From a checkpoint of a small mixture-of-experts model trained on Wikipedia.
Size: 13 layers, width 96, vocabulary 16384, 51.6M parameters.
Experts: 128 experts in each of 13 layers, 2 picks a token, a sigmoid router.
Training: a variant of Adam for the experts, 244M tokens, 7432 steps.
Below are experts of layer 4 (counted from 0) of a mixture-of-experts language model. Rows are named router (the router's row for the expert), down (a neuron's output weights, with its number) and show model dimensions 0-95. Each number is 500 + 25 x the weight over its row's rms, rounded and kept within 0 to 999. Numbers have three digits each.
Before each expert's rows: "comes before" lists some tokens at least twice as common just after its tokens as in all text. This comes from a sample of Wikipedia text that the model never trained on. Tokens count by the router's weight.

# expert 112
comes before: " |", " 2°", ")", " 79", " 72", " 85"
router:484461463489476463541474532502529557469460487504520504532517500451473501528508510466488510501519496507546508493516488465513461549499519475492553494517501472527506498524477483486460488527474459555505475455493509526499493517528493485476482506493497483526484475484517515506508440491521532492
down0:526431496509473500503522526496491483514542536553474519515526499528502546502490520461543462471540494514523486510523473499510496499525531551468521465514520489532535480493534522498530530485493492480488513508459505547552462524508519473530502500462512522484510513479518483509473506513502511529
down1:532528508458509486487515474513470467499537494471526482499489494408541497509524545506502489475447490518516484466509489472471497482584466483493472490506505518511492460456512501536529468495534493491489517478527484474499518485512522485501492510504530499523515529532484492513489531497504463497
down2:538453531524491456496463519525482472523510503490534519521490516487520547485501513490510480471530489552477470461491484471493458482479501519508494510499537533490480481556540495473453491487497477551507526520517501536504480479551518493511489455510496505535503500518489475528457495463509530494
down3:490499476479466551490520501536480486566488480487554495516476503538520486516513503488467516543522491526494433510480476527485483523515494484516505514523492509550474519494504501524503506505516497500502475557509475512497520536507506504459509472532504464470529507521441510492497507551518554485
down4:490455503511467505558498484528539491508481488551476498535499505483472536481503511525496483503471512526502500495487554461533490489532498527526518516496498453531490476472465515496488480456475527522491512523484509516500539493478470527522451482542529482466509512566469521476507508516490527479
down5:510525521493500516540535506501533485465497526462465435510434486493500493499502486490508496548494473514484496473483505491501478524501491491488497519496533518490504479474482497537554519434503474478531483523523541447496524468518537499481485513499500512494513483489510533511512450489529433498
down6:504483493439474504554478485493499475512481500536493485480523489498541497504487509510531519504556508525458521529486438493526496478493483474498517531523516520461509497475477470491475572491481495510499500493544501460488502518488544505530505503500492497481459442460476530488473491477518535509
down7:509488555491466498497476503501512555532497475495467460540482540535486527507540495522497499519499486480511475504492498533514494513562529482516483513476468513511514501507459501461477482506459502430493486488446483529490532509471516524497528520517497520515523514525505455474521465491546478496
down8:522501475520550498487488480516489500502536449491513516516515526470516545500488503500440519513495509518458485499518510529508498519504511474485500558465477452489502529456519541513518534465512508532538524506478513460445482506483481559510504520498489496484484500478486523526444487483503476534
down9:539557510442466476480502498513491484506466448500523506516540520501532479510534501540515515501520524522470458498483491513518537515478518491490515555511508471503466483487505485508481501520524505483484447501527526501481491515483493481499476516503502540517539487429540524455495496487529472467
down10:525481500515466487501465505511493482511533512461499515518498493466532505504500508489505501489499477549476535500488502530448475526479435477484470529447485497465510544486485508479515529531546516477524464496510507499549499489511474494488509501523530513481473564503470478547470475506528546486
down11:492490517516550503514520528519530488504516507512492524511475484494417505501524537528448476477515488491522529549495516457456493483490499537522489522544509564505493499515538484477513540506508569502489466485490494484523483515509479488509515489486506499520514507537512444484482502489467520480
down12:503493494560477506471481528482494488519461506482512517488538518583500507480453490498485503468529498536506492533507489554509467477465554537498539449508463488472490499495505522485511527485450465506453507493494474508460516509509519509477484524488507469500502506487473490521504524508514507538
down13:482501494543494544501495497465453483468520512450497500513488527489484557536486488487523516514498509510583476491537499465515467501539440524461510485483508486464506536489535540473532506524503477513502482525478494503468475485512487512461517500514503528465506533509509483491491498485476464522
down14:497545516528470477531528477507472523439479520524477513509519486493483495497502481546513548478515474481498498471507492535471520495494524534498437529500488505492505518499497493466507460553485523496483486523496547532459489478507531552442507479499524528512494487480470526470519489539485485505
down15:504528525521533460475501524512532479464491517466484547499476464504466449519515488425506494498513498510510504516528519480506488544521498495522460519495501477535538455469493469503491491525529488472472510482488484521469480511493458455494465496527487487481474498569522523513503530493502518480
down16:496446447492482512509479472506507495545486496483498485496490505512445511471514534507486499520513477490492463527490520503504557533520478478455505471526501490482491502493473496487564498507476459479533499449513491467495522523500502466525539466561507470533519488516514495517468531506533486465
down17:487467499530496491495512511488543487487458501501488514485511523526446527484539507466497517517526485535509500495491473498518495558463543503476515523533516494481497545464476494475469524500497491561501504493509503482488512514477488488495529464503528533556527452490514533510470422475501494513
down18:516485482484494487518519475520507520501498513525503471461532549559506523484477489474555495538459551525496503492528512490509525479504489504523488471522527543446492475505471482572500513516514473509488516502536464491526498536492515465532529534548487510456496518485510497469503505501499491469
down19:463461515467511460498538542458470495482498479523494539522496513475468498502513473530522516502508519515488470485503521513548490496480519527508482505551531480513513475535455521478493524530479481538503508461489476499524463502544493497497491500437465520509516526477481500555480454515497519532
down20:469492507478474515525532504469511500493469537512495489494543478504512469487493477497554525439495525498461533533484519505519500488437538538487509508556520494512491507518503495513521524528470494498440528474478539492497469489492453475487474469490530480482485506513465524498489481502498558503
down21:514518498436521480484504528515530511494509529541458525479485507499505504469492466491492494489488497482472534451488487492486481519498543510510538521490527524500503486503493483443527511521491514527433466485493501503470470513471480566528492531505522500521518446530511528469447476510473495499
down22:507511544471475476535520431527510499479503492539509501524532501498507519474512524485498493501473493500495517540509498515553488513512528468534509492468458450490498499525478516495548466479495481485482550505514508519514527524516535478475490526507503414478521516519506500523508508525517460458
down23:510492541458490516485520484496477469497515474513512511528463513502556472494565490513552504527461489475527518501528496491500545509536491487518469506478527474500521474483485524504486486464504526494483504530528543449447482463517511494481466504480448510497514438517496525479504502527494510506
down24:501455478485496504506479516554484462498516478522503532527525518506467520491520475502527472512489492493484499476527535547480522537528474503522448506476509496481518494512467486475457539494519501468452519436532510493511486515474469512516505488523478500504523522470468542455479515550513536518
down25:503481485475484523524454520489470450486505492529500532518479496501499517501475509515545499492514515491517476514493481483522442451524548480506494492481478515442502511494521488507495501479476474521465483520550478497513506515509498497494508505496453545540486462491502511512498437454498421501
down26:513512453462505502526556521499492512523496510551536511506473506501488458480523528545553522494475500490468477448535494468469504474490534503518461546488508491541539511473507464513532486488492500491495508489520520539514492497483506519530527484492495515512464519535442476508479510495546498510
down27:518519526458496476512474493493450481521480502466515498488511505498517468515495468455545538460534482465500490478516508502501488509496526529521555492507534521519536470507465495496523445494499499506513510498530476544489506546512508478497476483521513472425437470511496501488519527506492534489
down28:475468518523480541469515507471508484472525514500473527523496512521499501503531502507518445505522471516476474419507509484540526511532470543507494516509550508531480512470487495520558531491523508516541497520509514522534560491498516478507494470508495521508525496528510529497492517555513527479
down29:495494529486478517494483488481526472561489493528527508482458492464472526530494506523529486523513485509491532500471524489501529492473527453508474494500470493459491551517498528515533471517565505509484536527461487490504516511482476524502506493504504533471495442472498431491449522488496518487
down30:523535497516536530467519493480496534512512505495520499531496473512506427516521507547528503500490496463464533537521455501499506485483477520472491492565500448484500471497528493499492475477479547482498520473548499524500504474442478467510535479500496510497485485495513463502540506493469459505
down31:477496483516469510460521513542509502524507539469504546503527495555502522531526501515500500472494486474516508509448490484485464469498481502526466510500504516512479484480522516484481494536548546534468550523474518462514473505503538516464497544482511446497519536479456522504488524512524524487
down32:510486478524489467515488465524533456446507459492491509494469486496540507517490512492507488477469515504518509548469442522467483482511475492511541511466483477469501542525501463469537504543492510483486505544474507498533496471513480472477484547536500530517462496493474484489465511487491465457
down33:495482467571522507455499524515507535478505508498495525467524536529496533494493466483505509492496499488515542514518485440479469514487471497484474495472483494514544501470499526541495509488482503499488496466458484491520482488519497543476485449505545523521466503507478469503518452531543473546
down34:494506478493491483511522499460536454486517516451520463470515537535482538458486509491499517510529488523505477473474495508509482527477534526506526470508496482502496464482525488492555498501452470470495479506507463505527486507553510457517464478521563473470520473490497502506504455463511511532
down35:462482522513511475531479486515490480491532537502495504501471555483471487523513559514522486550500529522529534458503521510547522484469515524487576510503471502480469514488479520510495513508534473543489489473497528501545508533502536504529514496512507505501486521453480556472508517489483497510
down36:507491539503483490516520504519502501506482523479487473471504459492541463470534507486485491551529468520486498514505524531520475512530446546468495464477487505510513485525497473491495480493471511500512508511456509545471535464448491519418490506509537497506495529518486493516474556504511474522
down37:479524498481513503520431519498494482512523448448493492537494541523561474490477489473452534519508508461467495481472467482513510494489525488526549500504507485517489459516525488447552483509495536505504488498470481513530469497483558487482471497536515509478508512499491492491503479486477486517
down38:506511501527524523475505488515503494477499481494506476538516556468521503553508489459531480502498486506495576497503499513485487499499484470517501523533522517534482479491452548492532516499520531505545534487478564470556464505501532493497518476502492518478447540496532497516495514531500507497
down39:501532454526511507500502540449499522511503463540499524499515514491530478468529489489564488502430557461516506503515485539509499522488513508517488530467483467501509515467499510508546538491531504546500544499509512474515484534486519517462485512523463485498498525473497527501495492488554501494
down40:560513488521501484509488519493501518446508545476471506468453466520513531499479543492480515491492494446509495488506488483458482470498490467530469503491491453491490478507548464493538456512530480496477500501483509506521497480497492488441503474544517529488464496496546534511509532471464488515
down41:532499526561464508486487493565491444474523508487558513479485520522474561492507485513472509488498469481519488516501517488495520524486505493487515488490508474505499474501490477512494459522507486520493404499522498477493473506522485538491485514532545527478539518505489511545483483515505513519
down42:468494517569486509535501460488505465466474533487521501490499485502479509539545500491472511505530494482468490515477478480544492504522558500537498464497497453528500486490551490565507469487528507504494525534491481517457504475490513508510515466505520524525480503526484538537474482500524533481
down43:452490510532493514483506498488488462486465490551533509537511500528492521522522464527548497496524523484485488465497496476466494506447508513496474506496497489552447512493486518514514540499510542487533488509535541488575499534493511501515482481503502511447465455487492510480536504496471520490
down44:476473486493503507468476519523563542510523488559483491518510536549512448477499505508477552509471485499514488487529513492514498535499534510521540523517498478507490515526540504473477536562483511482443521465463519530521487508484499502507479494500517517478498467541471514487479504480510527478
down45:523495490461525536484465504513472497524493478491519504538463516519464485501491496477529498467499499526487456483523563518478558492493508491501517495467534520537455505449507482484513536516548482482529465471522500531490465544465526487508530511531472494518540490484465506524478508525506499497
down46:458446532530515528487507494498519506497483506470462478473497456520508509476480476506510502466520541499550489498475493491517491467519527483512518510548517540488477489485490520462461486518489503530505511496519491488499517537486462450566486545520515491522469517459530462503510464528466525503
down47:465486469506447506534478474515488514508557480533555496544498484489487518491525467463519476509520509515528546493482526495473536528519515481482497499523480457537515491481476556511506483448498494484528529478474507488504484488539462488535486532533520517466479512512503534534510490496498466505
down48:518473484511532514455516457439510465505484513563481527509499473506502509474481518483494460515507508467523491518494476543515522482503542524485462481432497476514492518499531500504554494551500492483471509501461523509518498488443528479513470517508509480499493482503551470533503502495509500521
down49:532522496462500520507539471539508506479509492524531517501497492495542493506470504499480482497498495495490539509478534517502494501499488496513483518511496490575483511507430497443515533524505543498504468473519500490507526483485480520499492460452541490507446534497490499478479506497430444482
down50:542503481481500443485549551500503505495464526489486501476529540495473516505526475500505514483523520485536479483476506551465537488485429503488501533489524486478460504528477472482482522500524542504498508521504491493514523510538477482458486488438479496462495484492493490513471463506502497453
down51:477513499462550510484505452527536465537480487511534472506490496523502490455513488505503504492467506477493489548508482505442466499472454535493469492497465461532488541465491485485497500507452519521480524475495538485481504534487501469500444508508502455484504441494490510537498498505490476500
down52:487490452542520500459511568480505518474489514489562507491484492521476531483468463483522514449474479489516502518517477491522459484495486546476468510460465486505524500494518513501481436496524528494511556474502516528522534480485471485520499531485507505527526497476468518493517476488500498470
down53:514524514468491512508496508486497526496485533458509474515500544501466513490540465489531511566516471514495463457513485517458549469510501490470483486531508473491484483476512517493511500515483497498465536476504485511517494555468518531489472489480497427460531517508529461546526520487493490481
down54:518492490492509501463480511458505486543471473445514513522514522492482540515495494485492460479508522532511500463443471517507507473536475495500486497528523506527483495491530479520545490511519476517464487537483488442464465452535499495476489484480470508521524527505549480505465482542496536477
down55:509508487484511484496515520520494553535499535528483511502492479501462505453496526475497469478495518450489529485502463478503491521514473510471548509502510536468522519504515498522471534519547492497483469467447509441480506506496496517493540550486475506517493503459546493506496507451536454524
down56:537472560518516525479496510498501528461489516527509511509496475519449507500515492454510524515493511528514438505532469438524475545481529497513491507506443511522505503531512466526499472538506435515516495514489509479494507524483482526559533496507473498526500505519505482480480483481523523481
down57:492554478523496501487456468472519482483524502481503471488498521488519505514490513508498467474533452463515559547482540482486525539514522490504549498451477511505474524493501545513506530523510526476470454471497492523484497469481552527529506482463461510513520503480510516484527521528488527513
down58:485523497512548506536486498468511485500482501515451522491519546480477499527492506499522517528535515474495502519514534500488519485502493495491518481536506504493514494531442513492494523490462527520473463478511533506506509456493486508515522490497467513529473464553566503488547519461490499414
down59:534487485489478517526465501529484482537513514461519512472546538484479531485519505477504491552549467517505540503506471508534460519497509481511552462500471513490520509497503536465482475501478459477504505472487483495495503482512522526470529521517461500533482517457451533534526520486520522533
down60:512468470506484502527483485517526526508551528554540514515474492493478541548499553532490509493486533522528474512478478500472454504492516438501518518522470476493504507463512503475486557541502480469489528495520479465515478519487484487528530455482521495460502500540506504529505496484491507470
down61:493490471500473509481480574478509539510520471478505481484486505503519539515515477507471525504530532504472506509487511498519478523513508479491536494460481495495500500452491454506492510454505545499515509493472494508470492567455448501525497462547502537470557475513480504495524502461507500526
down62:485455476536456504474475509502498458451516519458511539511512463485524534497487474444498510453481514511502493490499479498496497490528519513484473481544517536556508525489508512517537492522458477533474506482462481469500475485513514487480533482492469527515506535463503482482499503500439531509
down63:506543486502545531474514526480541469520480489430488501475475530498540533494508479506530539483487502482438501515455433482461497522480510511485509496502537488505516512464466503506479516483460529471500561486500520529511456485502502490497528491513523511528505474490484514498497514517487490530
down64:518497517515463534489515517471521493472476451488500527526482463527565552545477487489514533492547496518501510525521514499496486535503499489498505485508430526519500450496505509458457507511507479521523477482489490492455522508477490467513484513492495496499500504506530509434450472534497514514
down65:489542515494502467480516490526515494510495504485493524458524574525491478514479496508473487500519540494458516487494504463503463532471505493478525516529533495511514468493450479487500504488510514473526544550497447477504486470458530487543543542510513508504524446536508504514520502522533512518
down66:581516454524480501470489497527527506505518495484499486469514440518506482487459493487540538493464458498482508484494501511446488491498486495534510504490453509514536471490509473496471519498493500488528516514492484533486526518485496514528495468516515511546461443480478512452479530460494496471
down67:447465473467520482502496489481474522472506509530535511495525517520490491541536513518490474479510517567452518519490501528541485507504536521510539515485536514482463536510498533491516483520477464531516486507509502489530462519527524525485520507481459534538492501481462519507511501500479569494
down68:487560532501529481519476477508503514501459481499537487476484497526543513511466491555496497482465506508521492514498500514515477504496527498512553507521509483463513499517492479547488514515474487504498506528538457490514496507502516426522532502471520477525471477542545499490510483423490469511
down69:527489520456503505482507517513502533525502479488533471488501469490506471493498497535469525520504480474495527472505565475504515507492516461523478504452505491464519513479510452518469446554478525522524494498445515491479527488513471507477520515504536493501530500473467487461477473460467451481
down70:503515539487503505460545472530468492467484514540466467515502526486493510466520472480531473526504528495510529497490500454484479497557546485518463477479525533474473503508489482471485483487471508464497485505500549450481472480518454496507471541494516502502530493490471446513475506477464485498
down71:481467472468506493555512514511514519520524465535492502527489533476488480487478518511503467539508510484472451520516568475491517518533495490516416507525492501517506476498499479501511481499508460501471519519552496493533544485496484504524457486513493520482507498472485519525460513536448488495
down72:508501484543457511498457473502506507504491504498518503498480499539506542464477502509486471523518496521514467443503434528556462536508509518537477475498487526538496458509513524509506518477503453500474535473492492530534550510511482508464490517511526487502465480479507499495512540505552528509
down73:538527500496535510470502489515521564504507532473537497520472488479536515459482518514451527487477511491512525530492504495509516488517519507531480504473528497516500474539470480493513483508490477422498520456530507495483500523518479490563496533494501474458506489534509476528498461498507455458
down74:534503517474499522492488479525484464456453525465472487498514506516466469493497506481518512490493467547501541523478500471507490492505508488472506466485484453501503505514459562449457460503450531501516493533509502512468496469526500479475487481459514468500488524489492502455534488482535470465
down75:495497494537490487494576489512519512487508528570499512488488468494506481474533504526509466517519502458498546505506485509478518508500513514506505450491484497509501503467507500505496488499471457471507537468493522516525540503551498456561509461455480489495501455447499516519519510531507474473
down76:519480469536500510491487505492449472533514533502515531522498508560484511515523476525500518477516565510499501456504485500506507510555502513474511503491495500524457523529500524490522484455448483515467498532504482481509486448510528531458521518505503523515460494459476470519477539517493459523
down77:482494504509518488545526464476519505551441494517484427512510508482531510482524508496531531526535478504535509517466512489492543493508474523498496486510494513474483496470473498441480497526507516509510488520491510482529449539510492505480441547504484501461510474494543476513464493484480522531
down78:507540508524508507495505534506543483452486429497493488499517494456464550522518449509445485505511500500491501504487523500524558520517474505499505506431491483481482487514461470515458459510482509498465468508549491468491516497509525488529505518491494522502505501472501509505515460512550488486
down79:473528534518521534476551521532494542498535490517525518552526521537503497456448512525508476536484498478483518515512525448518538509510526492465527470480506477518486467505502478525480489473507499510529536516505535496515521443493470496513495475479532476486489472482512488450525462482505491490
down80:534539510476509491538506495542505481480470525491516461481473533475488448493461517479510475484488469474482508488483471506474467463491515522563474498494445541534505491471534492504496527466485534495516494444478496492508503494507476535458546513481476466496537495503477504531487487535500484495
down81:495523481487485497496481515491468474533489519494542462474510510504516494522498467518498512469531499521438481556497473504500509541440520501496532529521502510456508483460519518472477532538502525551495519460532530509451477519472501522477492496501475522478480476458478495482456508485508536490
down82:488488543494493532537486462498489520468517502513483541505472528474486506519510455495514495547484523513525495483511517527476515497537526493514524520481544521541471473521505455512444535522451498510496493482477515474499522508498526520468538506504452496545505543507535551515493486458505498533
down83:465447494466502519487485484522475486536449533540511484540511499519448480502497504499458535502491500496517502508491473494509451476530484552485505517522488518528478506542510484511544507488468468507482503460511536480503507524528474545516519559497485521503505516500512531489467474547498538492
down84:489489502498514495538481504467506501512489542450508460507504490457516453507480478453521510519469490477519524505514447482479492493468506472448530549506501501462521489545501516510484500548502538475506510513541519505485527489532503501510497514489440469453503497490495490531497464450486470471
down85:498511471547511457465512492507451514498500491510499539555508518524514512473504520493434502504439500506521483475511477475536476506466492520528511496488522478530500441483482455473529494518515474509481507479464500502461504484483543513513483479507503467527509514481477505486482525451552478480
down86:502459498518500512538470473535481466513518483509496446484524504486469528539517502471521445547488490542491501505505470519503519527484485539510513447501514472527504503530526493495589489470491489517493488500513482520488490527472521535507504560509473530509484504528475538509499495489538504491
down87:518529503493484496450480490473507497531521489472509477529502497523465501474484457490558470494495467538461532469508502497505486551497532496520501477466491509495484476464463529518488487462519457486485445470454453545505481512496497496486493521525508485509538522456473500483482504520543520483
down88:464491468493523457515497458485470463465523488529493553542502468513513464484460519525485516477537490505493501531492482504503481458560481509505512453463477478486484546525517499506552498481531486467471488489501469491497497481485469539532514507512481510514460470501490454526500527479513499488
down89:475474492525465532525524484501524506495496488537541500522493517477471503433489496497497497460478502528497533528486526447485441528526529494467471532519503529565523509527506517497468451535508501519503544534482503484490528506519466484514485509495492464501522457479495501528493477540494505497
down90:490551480459507506509516478518509484506495470448493491525477485459510468471460483483522515475483476504517452503504527489506498425516527494506510486491502547520487481488463461531511487520530469480523463497502478483496499508510508455521512524506467464515477439523550501510479506466480464493
down91:462490490520501505468451470524502502516465498523499534537500518511503500511489535480504465493453526469443490530536484538488518475519445510456488486469542490505481532485500511494484492464559529489486491476471515523478524538507486486501505442529489516473503497509536507473506552476507505503
down92:478520523458480480481566516489462487489493493490526519484512486507518469544544509486489541502490539475519446491504469500460532491512464513501543520480537507530473491470527507451527499527461500536507498466530508477535506478488521465521486522473506481541550495476517506500521505477510521499
down93:495513486501483544500498524531523493494492485481514524491492494475474459517498511506473522514487471445461460508493551460475496483520504499498519521542516512512500526534519484528475493484549489530464498492476527562480551505472497486484497496492512491545458512491539475502514466517523546439
down94:530505513479533518512482503527520498491521531447457488517477536493478519478492480499562505497481485449553483471515520507452539475505525501532460498514503507463484487485522507488502496536500511475484494476542486547499506530513484552486467467485469520554519519470525509520512515493474469499
down95:472458530471492502535498519499486479506512494530540455488521548486489500499486543476540512517488475534470541513525507485511484526452487507444507497483529533483480486489430485504536540487485521526509487523539523533517498518520475532497502487486482546516489500516504525548511457498480516495